{"n_layer": 14, "d_model": 224, "n_experts": 64, "experts_per_token": 4, "d_expert": 64, "d_shared_expert": 0, "activation": "swiglu", "moe_layers": [0, 1, 2, 3, 4, 5, 6, 7, 8, 9, 10, 11, 12, 13], "router_score": "softmax", "normalize_top_k": true, "routed_scale": 1.0, "balance_loss": 0.0052, "balance_bias": false, "init_std_router": 0.0281, "lr_router": 0.00283, "vocab_size": 2144, "norm": "rmsnorm", "norm_eps": 1e-05, "tie_embeddings": false, "optimizer": "muon_variant", "lr": 0.00525, "beta1": 0.9, "batch_tokens": [65536, 131072, 262144], "seq_len": 512, "train_tokens": 505800000, "steps": 3279, "dataset": "wikipedia_en"}
Below are experts of layer 7 (counted from 0) of a mixture-of-experts language model. Rows are named router (the router's row for the expert), down (a neuron's output weights, with its number) and show model dimensions 0-223. Each number is 128 + 32 x the weight over its row's rms, rounded and kept within 0 to 255.
Before each expert's rows: a language model's description of what the expert responds to; "raises" lists some tokens whose logits its average output raises strongly, later layers aside. This comes from a sample of Wikipedia text that the model never trained on.

# expert 58
Description: Line breaks and headings
raises: "|", "He", "===", "Th", "In", "R"
router [131 111 121 123 101  60 119 136 136 132  97 208 156 163 116 158 144 142  89  74 149 157 131  80 103 108 120 180 186 104  87 133 164  86 121 125 160 140 157 150 147 178 125 134 149 175 151 105 110 119  66 126 172  82  95 144 119 136 138  79  79 137 115  41  84  68 128 127 136 134 192 140 137 135 104 135 209 139 102 189  95 191 152  98 149 130 149  86  69  66 132 138 127 164  73 189 105 121 137 133  93 126  90 106  97 130 179 179 107 151 130 128 137  88 119 153 139 123 134 128  98 114 117 113  92 146 152  76 175 164 116 115 125  91 128 165  90 157 130 140 128 146  81 125 140 114 146 159 169  90 147  80 106 156 134 103  98 190 162 128 124 141 171 112 159 119 134 120 147 108 111  78 128 131 164 160 155 175 139 135 103  68 194 166 181 114  91 114 145 144  96 112 136 126 147 118 166 113 125 171  90 105 137 149 178 143  89  49 136 188  80 144 157 136 134  85  79 141 133 143 135 203 169 170]
down2 [107 179 111 148 134 130 130  66 102 127  88 138 121  84 183 141 188 188 192 117 107 178 101 127 120 119 114 123 150 134 161 135 105 154  94 120 135  65 127 201 149 192 137 101 151 163 124 110 125  85 163 114 139 135 126 122 157  85 152 181 153  88 171 159 103 100 131 128 107 155 162 147 126 129 153 201  91 141 105 132 137 165 123 172 112 157 156 165 108 148 126 142  95 127 123 156 167 163 132  66 174 138 133 165 149 165 170 196 161 140 160 164 106 139 119  89 144 132 126 100 147 107  96 119 137 171 146  55  37  70 136 159 107 152 132 122 168 149 172  96 123  84  57 141 161  99 152  98 150 157 126 159  77 131 143  40 185 110 107 160 135 148 161  82  97  89  93  93 167 171  59 169 169  91  94 112 152 105 111 141 117 144  98 132 143  93 166  95 105 156 120 152 115 133 102  64 121  97 113 108 159 158 120  98 140 134 107  93 100 131 114  46  78 115 123 148 115 112  68 154 123 119 113 160]
down3 [ 81  85 160 142 129 120 155 197  84  49 107 129 129  73  96 144  90 100 199 142 144 125 180 121 134 157 138 107  95 154  96 145  84 131 169 135 192  98 131  99 158 154 111  87 115  61  56 138 163 171 167 149 122 159 136 118 120 150 123 111  65 104  64 148 135  31 208  90 117 131 112  74 119 113 155 111  79  93 161 109 135 100 146 116  84 109 186  98 106 140 120 181 126  59 148 126 200 167 145 133 143 111 111 148 162 158 131  90 114 127 156 142 181 143 130 140 129 116  98 159  58 127 122 106 150 136 144 125 121  75 138 133 161  84  91 132 157 118 137  76  92 165 106 110 125 155  79 109 220  95 131 121 146 119  80 129 166 102 111 156 136 173 115 182 117 111 172 134 111 121 125 143 161 108  91 106 133 161 102 147 153 113 133  94  97 106  86 137 139 124 162 129 117 160 144 154 120 149  92 167 150 143  62 144 148 149 152 123 106 163 129 106 174 105  96 139 133 183 162 162  96 198 110 135]
down4 [103 172 126 149 124 130 118 122 112 140 180 118  59  93  94 135 140 197 111 121 109 118 169 118  54 175 147 119  66 203 133 129 148 157  78 147 101 105 108 151 117  67 121 109 160 149 123 149  73 147 159 159 133 137 122 109 126 133 145 126 104  91 130 119 119  73 142 119 103 139  82 117  79  65  99  57  61  82 114 164 163 153 132 121 121 170 135  59 133 170 124 119 135 161 182 123 127 159 178 116 137  91  80 132 141 145 148  53 196  99 140 123 118  79 128 165 161 125 153 146 124 133 154 108 116 158  43 140 107 128 121 176  79  97  91 105 183 117 118 123 109 101 158 159 126 163 104 174 142 173 143 138 130 125 142 177 121 122 189 174 146  91 182 183 118 190 121 129  79 163  77  90 141 101  91 123  72 112 119 103 157 127 132 133 126  81 157 102 132 187  90 103 125 101 142 109 112 115 137 110 158 119 145 101 154 145 184 108 188 110 105 103 174  78 174 186 112 115 136 142 111 179  90 125]
down5 [122 157 101  89 100 121  95 157  75  88 123 140 141 177 133 153 173 160 142 118 127 144  95 162 114 127 139  86  94  85 146 103 105  62 126 131 134 117  57 120 123  63 231 115 141 145  81 113 147 135 127 172  87  87 148 141 107 130 168 111 166 128 150 174 163 134 112 129 198  88 109  99 129 145 124  78 137 130  95 114 142 146 105 124 120 136 108 177  76 148 135 195 107 120 142 101  55 135 134 123 128  98 172 118 158  92  48 112 137  83 127 129 159 109  81 102 129 153 143 134 126 133 125  88  97 174  95  74 150  34 131 140  90 171 114  61 134 136  82 103 164 119 135 115  71 140 151  76 155 107 140 146 108 132 143 121 133 142 116  74 188 168 164 114  85 131  87 116  59  81 176  91 137  81 146 187 165  96 197 149 107 145 128 100 158 135 115 132 162 132 122 130  96 100 109 129 145 151 131 141 211  93 108 140 148 140 184 184 121  93 140 117 112  67  95 158 126  96 153 178 117 120 121 115]

# expert 32
Description: Letter F and non-ASCII bytes
raises: "ilm", "irst", "ound", "ort", "ed"
router [128 116 108  82  76 147 158 171 144 140 128  70 113 160  74 152  67 141 121  88 146 126 192 126 109 136 150  78 106 147 159 126 120 128 219 132 186 134 142 168  50 151 128 156 113  97  94 111 100 111 132 104 155 125 105 176 145 108 126 115 173 123  96  95 147 101 155  93 187  82 152 166  88 137 133 122  87 131  63 162  83 116 120  64  87 158 148 121 102 159 155  97 142 112 132 106 115 152 179 138 124 168 157 137 121 168 144 164 108  98 166  91 151 133 176  82  93 143 172 117 118 100 166 125 132 117 126 114 147  96 167 151 151  87 170  80  88 180 131 140 158 189 193 110 169 132 146 130 117 130 170 119 151 166  90 143  87 108  85 121 157 101  94 115  73 199 125 135 157  73 112  69 141 149  94 105 115 127  38  67 123 128 127 157 107 110 103 157 158 139 115 132 119  84  96 117 127 126 124 149 183 101  85 152 132  98 117 149  40  97 189 132 185 109 121 103  73 115 130  91 117 149 148 134]
down0 [125 138  98  78 102 130  73  82 119 160 134 139 164 107 113 116  87 106 156 157  86 115 131 108 141 117 136 101  86 141 121 106  93  63 174 147 121 151 219 146 118  70  90  85 112 118 147 113  99 160 125  78 160 150 105 101 156 152 112 104  84 106 145 149 124  86  87  72  66 144 167 161 137  80 103 183 129 170 116  44 146 108 110 109 135 106 196 119  82 136 159 157 184 153 126 108 143 140 132 104  84 156 121  92 147  90  96 137 144 125 145 135 112 139 205 137 167 147 108 147 117  88 138 146 121 141 108  88  85 116  78 120 135 173 127 147 191 113 129 140 123  87 120 150 132 134 161 114 114 153 169 123  82 181  65 124 188 224 133 121 124 128  37  77 162 102  97 161 174 119 106 166  74 116 196 116 143 136  64 133 104 131 152 114 131 109 103 143 132 108 118  78 116 126 134 148 134 182  92  86 152 168 109 142 169 148 126 127 114 161 168 126 146 101  82 141 138 134 176  51  81 122 140 127]
down1 [125 139 102  96  97 192 148 156 119 149 165 122  90 125 141 168 121 181  85 107 123 139 136 114 151 145 141 172 106 140  68 100  76 158 114  74 142  74 126 100 137 114 103  93  81 103 130 117 106 134 108 119 136 179  72 184 123  70 183 130 111  82 154  66 131 163 144  93 146 156 105  39 148 132 130  81 121 143  91 166 172 103  43 103 142  82 196  70 155 142 123 180 179 135 206 139  60 125  71 120 117 119 145 120 120 124 170 149  85 153 116  92 160 135 152 100 151 121 161 107 137  96 166 127 123 156 128  91  99 151 190  90 124 123 127 134 134 126 110 133 123 105  80 120 180 140  75 162  75 129 181 123 129 115 132 111  93 114 135  82 103 146 128 125 164 189  94 141 158 118  78 152 172 153  76  71 141 139 118 130  83 159 107 179  98 146 140  82 121 181 144 135 104 100  82 132 120 167 193 105 158 109  93 145  78  77 146 101 148 142 103 107 110 111  65 147 132 151 180 116 124 139 118 129]
down2 [137 157 116 134  95 149 126 120 135 181 111 131 110 198 115  80 139 192 180 145  82 117 129  90 149 133 158 125 186 133  86 141 112 135 160 102 149 133 105 103  47 127 120 107 156 152  97 154 138 145 135 157 120 158 106 148 126 102 122 174 129 119 139 109  96  66 102 141 135 170 154 179  94 129  66  92 131 168 113 141 184 143 133 172 123 105  97 128 103 118 190 113 184 155 152 157 189 137 127 161 137 193 162  81 148 118 144 187 180 123 105  74  99 124 123 221  72 122 171 131 117 103 126 107  90 145 138  90 105 159  78 112  66 104 113 151 186 180 170 109 149  67 124 102 186 191 171 115 127 139 139 143 135 131 176 144 178 115 122 119  93  90 140  57 147 149 114 128 136 142 186  91 108 181 176  74 178 142 100 133  97 103  87 120  55 149 150 151 144  89 174 190 146 102 135 161 150 123 160 140 117 117 120 134 135  84 112 134 145 111 112 138 173 120 152 141 123 142  87 157 114 109  65  93]
down3 [116  98 188 167  78 114 152 120  84  69 135  36 104 140 107 137 107 120 152 140  90 110 113 127 114  87 130 166 100 157  92 165 101 156 145 151 108 189  68 173 104 149 175 158  79 103 100 130 228 118 170  67 105 156 175 116 136  40  94 128  94  77  87 119  74 102 155 155 155 116 148 162 146 118 162 157 130  74 143 124 139  83  91 113 196 143 112 107 143 158 110 150  67 127 160 138 144 129 109 117 142  74 149 115 138 189 114 111 144  86 119  62 114 120 150 133  47 124 132 125 170 107  81 141  96 121 113 171 175 167 145 113 125 134 115 141 140 160 183 103 101 140 122 137 146 186 153  83 147 119 158 111 153 124 115 101 126 143 144 131 131 148 174 172 108 147 132 155 148 111 151  77  68 185 150 171 136 175 174 129 123 134 147 158 154 116 141 145 113 119 113 142 136 159 142 157 116 143 111 174 179  95 154 112 108 131 125 135  98 117 128 116 149  39  91  58 111  69  87 124 137  97 161 148]

# expert 0
Description: Mid-word vowel fragments
raises: "en", "ast", "ar"
router [118 153 112 152 148 132  99 122  78  98 170 132 121 160 106 136 122 127 162 154 161 153 138 132  78  96 116 140 135 190 116 135 162 202  97 158 131 126 113 108 137 136 122 156 159 157 145 136 133 110 182 119 163  82 159 118 140 128 136 137 118 214 109 151 166 128 143 147 110 114 120 100 164 171  94  76  74 139 175 179  95 100 131 136 141 128  92 151 100 153 134 158 133  76  59 146  76 111  47 102 152 108  49 171 112 153 171  70 116 156 127 137 131 144 134 157 123 166 207  99  99 105  75 121 140 184 126 105 112 105 195 205 140 145 105 141 150  89 166 156 125 118 202 127 189 116 138 112  90 124 124 182  75 131 140 102 116  96 129 117 152 168  77 123  91 112 142 108  90  94 173 113 112  79 117 166 144 167  66 129 118 123 128 142 104  73 171 121 111 135 124  71 127 169  67 125 142 174  65 142  69 134 127 127  98 173 124 126  92  90 142 109 135  84  87 169 184 120 156 123 139  98 165 176]
down0 [103 109  89 124 106  85  71 152 116 126 126 132 163 108 163 166 144 176 199 139 158 143 105 193 121 166 104 129 107 136 139  69 181 156 153  64 127 200 156 113  97 185 215 131 117 120 135 116 127 128 109 124 127 122 210 167 110  85 153 101 145 106  42 109 141 163 137 122 130  20  90 149 111 115 141  96 131  70 189 106 112 153 160 126  55 137 128 141 122 136 143 163 124 123 118 114 165 183  93 141 169 117 118 174 140 131 123 117 122 147 197 109 133 121 147 104  96 147 161 129 171 105 128 110 128 143 118 106 131 107 142 128  97 113  83 134 138 147 115  98 157 130  95  91 131 112 169  78 105 182  54 142  87 149  82 120 107 150  80 174 142 125  76 134  97 170 136 196 145 111 209 107 121 159 133 180 170  97 126 190  90 142  95 141  86 113 118 136 163  77 162  85 144 136 129 114 127 134 100 155 135 122 138 112 120 115 123  99 174 142  98 107 132 133 130 109 150  78 120  87 136 139 217 126]
down1 [125 106 136 109 140 117  89  94 146 141  94 152 119 152 152 124  84 142 139  90 143  36 103 143  56 172  83 132 117  41 128  75 152 172 142 137 129 114 140 167  82  72 157 169 147 147  95 101 163  87 151 128 111 160 181 100 118 104 128 127 124 220 100 121 102  43 166 171 127 107 117 147 110 167 117 148  87 125 160 103 104 128 141 183 200  94 129 113 161 185  79 200 158 105  83 125 105 115 141  90 172 170 185 177 156 149 143 101 117 142 156 156 139  94 154 133  86  97 183 117 124 132 185 114 120 108 139 147 172 119 130 155 130 161 162 130  70 135 110 115 140 132 129 116 142 130 147 132  47 167 109 133  97 175  95 149 181 133 122 146 144 125 144  90 136  85 109 167 121 151 187 129  93  78  92  85  86 173  73  97 124  90 115  84 229 141 162 110 110  95 140 166  96  99 134 102 132 155 133 161 131 131 123 151 146 158 155 104 127 121 169 116 119  98  97 113 127 151  87 151 105 133 102 140]
down2 [140 129 136  59 147 128 106 147 116 146 143  64 127 149 144 112 107 148 136  98 115 186 161 145 104 121 137  85  71 127 108  60 140 187 177 146 119 124 140 182 121 107 129 156 113 130 122 110  76 106  65 144 145  52 111 186 140 105 195 111 157 124 120 133  92 164 188 127 128  74 108 138  72 106 186  73 151 122  80 123  76 168  77  75 134 138 117 128 146 120 147  94  79 181 143 168 102 109 142 121  98 105 189  68 191 154 123 110 111 118 144 114  94 113  99 145 172 135 173 149 103 186 138 171 130 111 132 172 116 138  46 107 109 171 121  47  69 114 129 117 155 145 145 195  91 155  74 127 145  85 105 113 153 139  94 141 199 108  98  73  99 134 117 106 187 105 169 131 124 161 105 112 118 184 147 135 145 154 153  95 152 119  89  89 111 141 151 149 122 188 143 128  96 158 135  87 114 111 151 134 105 129 126 123 116 133 181 141 147  84 161  92 150  97  97 155  89 131 165 165 178 116 117 124]
down3 [150 158 101 116 121  99  84 108 181  76 155 141  72 116 177 124 107 130 120 135 106 148 198 121  97 165 120 135  65 148 167  98 116 102 110 148 100  76 157  49 141 142 122 145 166 103 133 194 120 162 165 150 103 163 141 121  73 128 154 143  95 144 151  72 145 161 167 145 135 113 158 103 163 143 126 177 117 167 101 118 118 167 123 124 158 115 179 142 119 150 119 140 131  88 195 105 180 173 150 164 120 173 172  76  99 130 178  74 105 208 101 148  77 140 102  98 143 154 147 119 113 114 153  77 132 107 167 126 186  74 146 167 187 132 150 166  77 106 166 151 194 169 139 115  76 151  44 146  85 136 139  82 123 129 181 204 143 107 137 122 143 109 132 108 101 186 115  94 137 146 171  94 118 141 118 110 117  84 102 116 119 143 136 131 110  89 155 143 121 143 132 140  72 121 190 104 104 106 118  90  42 184 136  83 143 123 115 131 154 133 161 103 189 105 134 130 103 112  90 126 158 137 108 133]

# expert 30
Description: Verb-stem middles
raises: "ed", "ing", "ion", "ers", "ant"
router [150  99 160 104  99 172 125 136 149  71 127 148 143 125 160 151 145 122 101 131  86 119  67 106 128 152 151 118 162 111  71 171 118 167  96 112 118  66 119 106  87 154 146  66 107 161 181 183  87  91 139  87 126 170 105  97 116 127 131 128 115 148 152  51 110 151  90 144  88 186 116  91 133 127 133  95 103 127  47 150 195 186 124 137 104 224 178  85  87 150 129 123 113 111 122 181 140 137 170 128 138 126 147 144 148 106 194 200 168 136 150 116 167 124  82 154 123 176  83 129  83 107 139 166 114  97 109 133 161 155 170 127  98 104 132 116 183 168 128 147 139 156 101 176  94 111 144  83 117 110  93 159 174 167 144 211 122 142 138 144 126 117 199 152 176 132 146  88 132 113 105 146  97 146 160 118 110 148 143 128 140 111  94 133 105 114 146 122  84  86 128 134 134 163 121 122 227 124 146 145 157 156 140  89 121 121 101  67 102 124  96 131 159  99 126 118 155 214 117 128 174 176  85 137]
down0 [ 81 127 169  67  44 124 122 155 134  84 119 172 125 144  89  52 133 171 110 137 159  78 142  76 124 145  89 190 139 141  99 131 117 138 128 182 132  80 107  66 119 161 146 165 104 147 111 130  75 182 147  60 111 139 111  78  73 122 130 122 115 129  98 200 133 127  71 120 103 163 156 103 162 100  95 142 134 130 130 106 211 126 158 127  72 146 146  93 154 186 118 125 131 138 158  96 100 157  82 125 155 191 112  97 129 147 103 126 148 109 148 111 164 112  88 178  64 165  98 144 125 105 167 102 107  99 101 119 115 144 149 154 113  98 132 180  69 123 153 120 132 156 157 149 148 137 169 124 137 131 147  89 203 140 141 162 193 154 125 114  86 133 138 129  90 108 176 123 135 112 155 121 115 130 119 123  90 139 147 111 143 160 140 121 125 124 145 114 123 176 120 108  66  99 166 189 138  57 108 140 191 106 162 128 169 135 120  90 144 130 138  76 127 169  56 162 188 203 107  95 140  84 102 142]
down1 [139 137 124  86 179  51 127 119 121 182 126 100 128 119 131 142 117 140 184 116 151 128  88  99 206 137 119 196 120  93 142 155 116  94 122 121 163 197  98 123 137  61 103 105  92 151 132 136 159 138 157 117 106 149 125 125 147 129 119 118 100 173 173 172 152  88 140  76 131  91 172 119 141 113 127 139 118 146 135  58 160 166 142 120 177 116 191 133 132  60 109 149 136 132 100 101 127 146 106 142 144 105  98 114 100 101 115  91 145 148 115 114 166 136 143  99 145 131  93 115 115 167 138 214 105 119  96 171 162  89 141 107 156 112 144 139 149 182 202 137 168  55 101 107 109 144 229 160  92 149 204 151 187 124 148 132 148 115 151  91 181 157 116 171 119 129  50 121 115 143 172 100 189 140 137  48 120 104  97 142 233 109 130 126 143 172 115 116 168 144 154 103 125 137  93 124 112 158  95 113 103 132 165 113 155 124 116 110 118 188  94 139 147 128 185 143 121 162 139 124  92 139 185 140]
down2 [ 99 125  91 166 120  90 166 165 135 158  52 179 109 170 122 118 126 117 126 100 122 125 104 104 169 101 137 141  91 104 120 102 125 121 113 134 135  91 134 141 114 113 124  76 141 131 155 156 148 105 171 133 176 179  92 104 105  46 111 122 127 115 115 126  58 135 158 155 164 122 140 172  93 109 123 126 122 107 140 119  53  80 109 157 185  91 153 161 111 147 131 107 162 141 132 186 118 134 187 164  65 161 149 119 119 141 133 181 179 131 110 127 141 156  74 206 181 161 127 128 106  58  84 149  50 141 184 122 161 105 155 110 133 124 142 136 151 108 148 111 119 115 172 115 165 104 134 134  72 187 152 145 140 106 151  74 138  84 124 107 208 119 206 192 119 104  70 160 142 128 124  96  98 177 124 127 195  73 115 112  85  95 121 121  89 161 159 145 145 190 131 160 102 180 191 134 121 101 142 123 138 131 141 129 185 158 157  98 112 131 113 167  98  81  99 164 112 103 120  62 133 129 154 114]
down3 [116 133  91  63 136 103 137 117 118 131 149 151 140  95 155 101 121 107 114 104 129  95 161 163 171 113 170  92 177 105 153 146 157 107 137 118 193  64  51  91 123 118 194 109 141 129 133 152 129  90 130 137 129  78 112  32 122 119  89 134  76 133 124 165 136 108 126 163 133 154 107 126 163  71 128 181 169 110 125  77 114 102 176 121 161  63 142  98 173  85 104 158  83 182 123 108  93  95 121 179 165 185 137 142  94 114 123  59  88 127 111 124 169  93 122 160 138 118 140 122 161 144  80 103 150 133 107 176  84 145 129 157 162 112 114 111 134 108 116 108  96 116 120  65  48 112 159  66 166 155 151 113 166 118 112 125 174 160 129 125 136 145  93 145  39 155 127 179 154 147  98 209 138  96 120 107  97 156 125  41 140 137  75 170 132 129 101 179 124 140 110 103 108 125 140  95  71 125  96 139 114  73 112 140 141  81 119 114 187 115 110 183 125 170 125 131 153 116 157 130 142 108 111 179]

# expert 7
Description: Word-stem openers
raises: "s", "b", "l"
router [139 118 185 119 176 100 157 134 127 115 161 142 103 165 172 126 177 154 163 188  53 122 125 164 152 135 158 175 111 188 182 153  88  62 126 163 120 154 106 150 152 147 142  94 130  63 118 135  71  78  68 115 150 145 120 174 112  73 129 127 146 149 125  77  83 118 124 168 159 120 130  83 147  91  54 138 130 129 135 122 155 131 124 155 170  91 132 118 120 123 132 145 158 106 188 119 139 147  80 177 114  98 118  88 206  94 137 152  86 121  86  80 116 180  83 118 170 143 105 129  96 119 132  97 135 104 141 156 104 125 142 124 107  94 105 148 103 152 157 167 104  90 164 103 137  92 130 144 141 186 158 177  90 145 104 136 128 156 169 134 142 100 110 145 181  89 156 154 190 128  74 134 196 141 185 132  74 164 124 182 115 115  68 155 131 136 146  73 104 161 159 113 167 182 145  98 127 101 185 129 130 187  70  84 151 134 180 101 180 146 145 103 161 125 180  93 160 139 147 137 116 135  94 128]
down0 [119 108 119 148 105 152 167 227 106 174 147 106  71 154 160 157 167 140 147 122 128 122 113 154 128 131 125 150 136 106 137 125  75  83 147  51  53  79 116  88  55 178 158  99 206 126 120  96 140 161  85 163 143 146 137 145 108  94 195 113 144 141 111 119 156 126  89 117 126 146 156 127 113  58 100 108 129 117 123  92 139 154 108 155 110 151  88 104 168 175 130 155  98 122 173 189 113 105 159 122  99 131 115 159 191 112 126 154 119 114 116  54 110 123 155 186 132  60 139 152 159 135  70 154 119 134 131 119  81  92 138 114 174 166 111 150 108 151  66 102 121 120  80 118 138 118 120 109 151 130 163 130 130 164  69 165 128  93 136  66  91  86 132  38  82 132 145 142 123 125  85 133 147 134 184 144 103 152 134 108 147 100 142 139 111  51  87 140 108 140  98 163 155 117 117 123  87  88 114 162 162 187 101 120 108  68 136 148 169 137 135  36 162  89 117 144 151 170 152 141 136 133 151 123]
down1 [ 99 115  78  76  92 151 134 109 127 149 104  77 136 126  94 167 132 154  81 104  44  96  81 179 165 121 142 142 105 120 140  82 107 146 136 174 142 131 115 139 123 123 145 192 147 185  68  53 174  62 154 106 145 127 160 127 154  81  98 179 184 102 103 168  93 150 121 118 163 133 165 150 128  97 153  96 108 128 117 126 157 181 141 154 144  85 133 103 137 155 140 125 150 113  61 170 103  73 122 113  93 137 133 179 155 212 127  99 109 151 154 142 168 162  93 191 109 145 158 101 108 136 141 119 113 131 115 108  68 125 114 151 131 199  94  86 127  82 120  96 134  97 110 131 147 132 122 173 180 113 137 115 171  63  94 118 138 148 151 104 162  75 145 115  99  91 104 156  61  72 122 148 122 134 116 136 129 149 110 126 138 192 132 126 189 133 125 124 160 143 112 125 193 122 123  84  64 134 146 121 149 148 135 137  64  93  80 130  82  85 131 142 188  73  63 128 118 122 126 140  89 162 156 173]
down2 [134 115  72 110 193 124 116  99 136 115 154 107 119 120 189 105  88 120 135 101 160 149 130 121 153 127 161 172 135 111 120 105 117 150 160  68  89  92 131 154  20  73  39 142 125 114 151 114  97 181 149  77 181 113  95 171 164  82 148 132 120 106 111 190 168 139 161 125 167  76 159 128 142 110  84 162 162 180 144 109 146 200 196 106 113 151  92 172 145 132 140 117 147 178 137  86 149 109 133 137 102 130 114 133  85 143 150 149 139 122  69 145 131 123 132 167 103 122 107 157 121 167 136 108 137 108 135 137 107 132 141 120 151  66 155 164 147 106 178  90 112 106 153 104 133 158 158 134 117 127 134  70 120 110 150 157 167 132 177 100 121 152  98 157 160 108  72  59 147 134 126 130 107 131 135 113 158 107 157 107 125  83 152 132 105 206 162 192 127 145  70 178 127 102 128 202 167 161 147 124 166 171 100 151 133 125 157 148 127  96  80 175 148 167  67 163 212 180  82 117 114 139 111 128]
down3 [141 101 128  83 164  85 130 107 126  78 174 167 179 109 118 117 150 138 102 178 117  62 135 146 143  88  94  37 202 109 165 154 101 170 182  87 109 205 134 158  97 120 135 145  92 168 161 139 107  78  89 133 119 142 104 100  84 126  65  67 172 132 139 184 153  83 142 116 144 162 134  96 135 117 150 128  84  93 164 124  60 179 149 149  78 129  91 145 133  76 149 132 100 101  98 119 135 141 114  47  83 145 184 144 171 148 159  77 141 111 151 114 119 141 182 112  95 161 109 106  78  92 102 115 112 172 165  94  85 127 124 131  98 150 115 186 186 154 127  99 128 126 123 129  84 124 176  91 180 107 142 118 116 105 155 105 110 165 143 159 110  98  85 171 137 114 101 116 130 114 135 139 148 105  75 154 177 165 129 130 197 116 161  73 113 132 156 163 136 126 125  98 136 123 120  41 125 120  92 141 106 110  99 130  92 171  41 153 126  93 128 143 121 115 118  82 123 113 141 100 110 140 122 106]

# expert 50
Description: Name-ending pieces
raises: ",", ".", "i"
router [101  98  82 118 155 169  93 174 148 144 151  77 137 132  78 167 105 126 180 190 101 133 199 115 153 116 110  87 169 155 125 192 144 152 177 153 115 141 148 150 154 182 165 159 181  63 147 152 124 109 111 118 142  65 131 131  91 153 104 150 117 120 193 155 107 104 114 166 133  87 110  89 148 138 108 124 153 159 101 127 122 107  96 195 198 153 151  99 114 134 138 147  73 100 123 123 138 121  71 188 181 164 146 134 100 121 106 118 107 153 171 167 140 149 177 107 140 131  73 114 161 127 140 178 136  69 120 186 158 145  77 165 135 136 139  97 120  70 112  93 156  95  97 150 133 148  88 123 116 111 115 171 150 155 132 120 149 152 132 192  93 143 166 124  96 137 164 119 140 137 149  80 118 100  99 184 167 170 159  60  93 142 131 110 129 172 160 119  82 116 245 122 129 118 134 183 101 100 144 160 160 149 113 128 149 110 191 155 149 108 111 183  99 160 124 152 149 175 103 136  75 110  96 122]
down2 [111 104  97  98  72  80 156  93 147 153 162  94 142 160  64 104 121 117 121 164 101 101 135 225  99 146 124 179 147 121 110 123 109 156 145 166  89 106 108  87  91 135 117 132  89 143 152  94 153  51  85 154 104 118 117 104 123 116  86 193 107  64  86 146 127 190 122 151  58  73  87 157 120 130 146 136 210 146  75  94 143 177 135 138 146 133 179 111 172 121 130 115 169 134 121 129 105 125 176 126 119 131 194 110  91 155 162 169 107 173 117 127 176  76 111 158 161  96 144 162 176 179 157 139  85 145 173 149 142 166 136 135 191 121 152  74 116  82 132  72 127  77 123 161  57 103 153 114  98 136 167 178 145 109 131  99 104 156 139 143 137 106 127  90 142 115 150 201 121 102 165 179 140 138  94 116  94  83 121 173 115 151 124 135 131 125 160 129  75  98 196 135 183 163 161  97 178 119 167 111 141 102 135 135 113 113 136  98 108 151 151 138 140 115 162 186 115 156 128 171 154 113 123 139]
down3 [ 91 154 126 153 164 126 149 109 148  89 176 168 153  76 124 118 109 151  98  87 159  76  76  57 141 104 129  88 156 158  93 105  96 139 112 124 204 188 134 162 118 150 121 102  58 134 150 173 182  79 108  62 132 160 132 130 173  89  70  88 117  57 160 104 164 101 120 116 112 148 126  85  87 105 104 172 151 103 120 120 109 150 115 103 113  91 106 102 101 118 108  69 135 145 120 103 132 150 112 175 170 122 103 137 166  77 147 158 166 116 157 127 150  69 115 188 169 139 138  61 138  84 112 122 156 125  73 126 108 145 162 148 105 112  45 135 112 169 133 131  55 174 154 133 149 118  67 101  94  85 128  90 115  83 145 142 125 126 125 190 127 152 152 176 122 120 135 110  96 102 134 162 107 171 153 133 187 121 172 183 115 124  71 113  97 119 150 102 101 133 127  75 151 142  66 122 125 156 177 142 185 123 149 143 122 139  86 129 123 120 126 147 101  82 120 153 142 128 126 125  47  86 138 187]
down4 [179 177 124 103 116 109  98 125 114 110 107  98 105 189 119  95 140 135 103 133 117 140 126 133 149 120 169 165 158 100 219  93 112 105 139 135 163 114  91 120 121 114  95 137  99 111 114  90 114 100 110 103 155 129 121 107 122 114 165 104  80  23 119 128  91 154 106 126 134 208 127 170  84 117 117 179  77 136 107 176  71 112  80 183  66 136 177 122  90 145 121 117  88 103 169 150  97  99 139 105 148 127 100 137 135 153 118 172 190 170 187 106 183  87  62 133 119 171 125 111 117 124  96 151 145 150  94 200 169 165 122 159  66 170 120 119 130 123 127 135 149 157 159 127 109 110 131 176 125 137 176 148 109  41 112 152 109 138  93 110 101 157 113 106 122 106  92  98 104 108 111  73  97  99 148 110  79 103 109 121 139  86 158 202 119  66 115 152 119 123  92 144 152  97  94 145  95 125  79 117 140  42 133 123 159 160 106 159 116 136  85  90 104 111 163  71  93  59 136 112 118 143 149 172]
down5 [118 128 128 131 132 175 103 164 129 172  58  99 111 110 157 174 128 113 191 115 130 155 156 107  98 140 113 141 144 113 157  47 148 158 107 145 125 132 111  92 169 122 149  83 151 111 125 103 143  72 100 166 142 160 114 146 148 135 182 133 132 143 200 108 139 118 126  87 110 159 177 125 127 129 124  91  94  30  94  93 139 126 143 106 167 152 159 162 117  68 162 151 177 125 151 162  90 126 119  57  97 121 133  76 145 144 174 168  78 125 103 127  83 140 174 142 115 146 152 173 196 130  41 105 154 163 117  18 153 135 168 140 121 183 108 158  73 159  92 169 150 110 143 140 188 186 176  94 117 190 121 126 127 113 106  83 154 108 154 126 132  90 111  94 145  98 117 178 150 137 113 142 189  91 116 177 156 115 174 160 123 122 135 100  93 163 127 134 171 131 148 109 154 140 121 112 154  99  99 117  79  95 166  94 118 152 110 179 147 103 114 120 148 149 123 125 115 119 143  95 207 159 105  89]